config.yaml
experts_per_token: 2
d_expert: 160
d_shared_expert: 0
activation: "swiglu"
moe_layers: [0, 1, 2, 3, 4, 5, 6, 7, 8, 9, 10]
router_score: "softmax"
normalize_top_k: false
routed_scale: 1.0
lr_router: 0.000931
vocab_size: 8192
norm: "rmsnorm"
tie_embeddings: false
lr: 0.0228
batch_tokens: 131072
train_tokens: 659700000
Below are experts of layer 6 (counted from 0) of a mixture-of-experts language model. Rows are named router (the router's row for the expert), gate (a neuron's input weights, with its number), up (a neuron's input weights, with its number), down (a neuron's output weights, with its number) and show model dimensions 128-191. Each number is 128 + 24 x the weight over its row's rms, rounded and kept within 0 to 255. Numbers have three digits each.
After each expert's rows: a language model's description of what the expert responds to. This comes from a sample of Wikipedia text that the model never trained on.

# expert 24
router:087148118112147123162143103123154139166139104156108111110126129105117158132141155142160167152157156171134099112150102124101154095123108120119100110118144106124125131120136117085128158095135164
gate0:125132135143121122147102102124110132169153143097139126124125140121143141112103143146127124056148115140074147130092127133125111107088118107121164131125150102129129131133147102181082092131116153
up0:139159119117100142119133111108120141123121159082089125118124141121105055116136060140119095155127146145155130125146108111177115113091160143120118086113090148143117118117114143156115146121117130
down0:086135122149153091128113095117114102133124157143134130128116114101125144131083150100130092076071117134131138116119128154141148109147146177139168118088103110132119124140157137119131120139141129
It responds to: Plural and noun suffixes. Plural -s and noun endings such as -es, -ers, -ations, -ions, -ities, plus plural nouns like members, teams, points.

# expert 12
router:134151124126134151085104122121127093112129168102094126106132122078135139130178122127099122116111144125128125134146131116116147143157185116164147151111123152099178121100160118122133106088114101
gate0:082097135088122120161099111105069110108155148094076124169128092179162151125108143144123097171079154132120139098090160117143122150176165160134137065121156171106177096138101141130129153103104118
up0:081124123091108114144149127134124101120109192138141158162127130129137153113131113106125161093115122090160169104132140145169151118090151135162153156170146095151161118163174124131138140122191132
down0:118102131149129130117096116101109146095133110135151161141128114154112130176181128138110141127111113133115109107099137099127152110127145165133127144132121157100124101160150142128113113128117150
It responds to: Clause connectors and commas. Commas and linking words that open clauses or partitives, such as of after some or many, where, which, but, while, if.

# expert 29
router:112175135144153175111135129166124176115163100076095157133114134164154095127167143155133150134120105106159127106125051095113091111140138086158151136123155104094084108122132122169173137114173111
gate0:102153141111143086123136128112137133164153120091163146096110109129113145108118105107128141132115121143135117124150126162073102145181115099072084116128117132155156079100171168167140136161156123
up0:155097128162189130136178109094100132114100107119122105154131149094111117124117137124162119120153105052138099090119134090141109120115080128157096144170105123082141105155115107160076135126099128
down0:111137159178133112112148187141104113099154128128127087132139123131132145086137116137171134116142130115145118062124105109113123132170138125130104114108134121096139093165085118073144139180136105
It responds to: Romance name endings. Final syllables of Spanish, Italian, French and Portuguese names and places, such as Mor-ale-s, Calon-ne, Lle-ida, Ricard-o.

# expert 1
router:104087110130115121112142154084084121142095167136098116117128088132139149127123139114158162168089107111095083156087142118127135110148168144165119137123108121106113160114113086141096147130101132
gate0:121118075129153136179150125150101103101077161136126142125093131141116156095156115161158129169121132148080110125069103159110156134126134142140152164130136111173126123105108157132143088156152142
up0:133118174162162142159136107118131111156136126115117136132195131093084140154134150151122112096075120138181166111128151164120112161108146145123139116149104198135120121141128113076130105119074136
down0:119153135133124089156121153139160135113178171115126138127124084082110135130140127133087137137112148169138136097114084108175135136133058127118157149133105181183116120123133122150146134129125136
It responds to: Commas, periods, separators. Commas and periods after words, especially in place names (Lincoln, NE), abbreviations (A. Smith, s. 53), and citations, plus slashes.

# expert 0
router:125122113094158106165105104138137120141165146091117124128121170158153116103137147133153120185101136160128121106116115138089139125119116140068099147119101134129151143127119130140147081121108134
gate0:111103137134114151162116113111097141103121097138122144124135129143110120148117126116121117153142155133162108155128138158151142146145114118120120099117180138135139135074134140135121112077135145
up0:144126194131148125123150112136097101147127130128154139123112135088115165140132132134116118129148094142116103135132085148129094139106134139135134135116163134120142154107130111131164142141158100
down0:118111136125173158118113170147121132109114104122113132152151107127077063117128158139117125142105110130169118115134141122114119133135143168136133111120124157110124173104176113163138114157104151
It responds to: Common noun heads. Common nouns after the or a that often take suffixes, such as number, part, line, member, size, support, set.

# expert 17
router:111112116137133163142112110095125115124097145139157138168090115100146153109149122128113128162131098182140143096120117154177118166154160151114117096119170153142119159158154126130083134186121115
gate0:122090131096160120135147122107124123141104148158133131125125137081086156120119160127142123096146113166091115091127162126129113092165138177109091159114119170106146123079105136082126138124099157
up0:121109155128111127106124146154103102103164123121133117111107082170149113137142140158183178160070130130119130132115177161159142169125146092173087125094160159138098149149122148109134120095120144
down0:165095146100125102112152121116094102150098152110128131105111098179157116171154116125158097086127147134128129069120154090171139118130143145102147098120105128140085146163119138104145156159146165
It responds to: Determiners after prepositions. Articles, possessives and quantifiers like the, a, his, each, every, first, usually after a preposition or verb.

# expert 19
router:165176114136160113151126129130149131168116116122114162123142132126133114140082144133140110131115132110104117101084148095110154101127131171136163132099077162180169121118138108118123119124109123
gate0:151102131106121110128116123147117164094122138112124133128154146118129131149103133112152167094131166119135127129133147160147101143126108124127078110145099105191130084094116158113137148134119127
up0:133124113086158155154099078097133147099138098107078095125161141135124168115132146147128080139121135128072144147146127160137114111102131133157142111132115098106101159131092113090109138144160148
down0:130112106162106100081106119193115156140136128167108140162121077131123111120207115167137141098130136142147134132114104100122113114133152158130106127133145096126116090095153107142158114122148135
It responds to: Common heads of noun phrases. Common nouns after the, a or his naming institutions, media and activities: team, University, film, album, series, station.

# expert 11
router:097160132145128125158129155168140168110155111131121130123117141131119129155138079122165093106137123164127118138132150158109134107157129122143163140128149120134104127075117121105157142118157129
gate0:130105112152117098167136142135159121145195134149090129103147137181118127168135133161149104135129151134136084116142183122134110104133148107139125111134122110143122177071126123106147077118150154
up0:129142152133129154122142145134141157140055093135180129121124161119150139166124075140160138111151102148125117137152126122109115127110134155153123076144151146150122164122124138115101135136085149
down0:132117115109112115136122151110121132119088098118123150131168073112140125148133151089078140126107118130124163146144123137112082131151139153102065139135122097102138102131141117149098076156166124
It responds to: Asian and Slavic name pieces. Pieces inside Caucasian, Turkic, Slavic, Japanese, Chinese and Indian names, such as Kumuk-h, Kas-ku-lov, Y-ang, Thalayanamanth-ram.

# expert 6
router:116112103133108078148119132145106103125096119125147138124125090118162152121167139141172160099109125091122141113106098116174109140098130140159154106147118152132118114127160129149104151152149094
gate0:115121141085077129115114126107135174099146110135073116120136117133153145103112144151110133201096115135139115100138143125169112105108110133114146174112162146123126130095099140171110107131169114
up0:100176137122125092103150115130133177111165160120136096146127121113152111125140137110114130150127147135120139166185122108157131107095107136141138084157116152114097117121149121147158133166121134
down0:098119141164133155115131145200150097175141115106087106137156130196126167145105152143106133178101125137103117121129129143118111126168111142083146140096143155165143126156108131138108134141120114
It responds to: Place and title modifiers. The, New, South, North, National, High, Public, Local starting names or infobox field labels, as in New York, Public transit, Locale.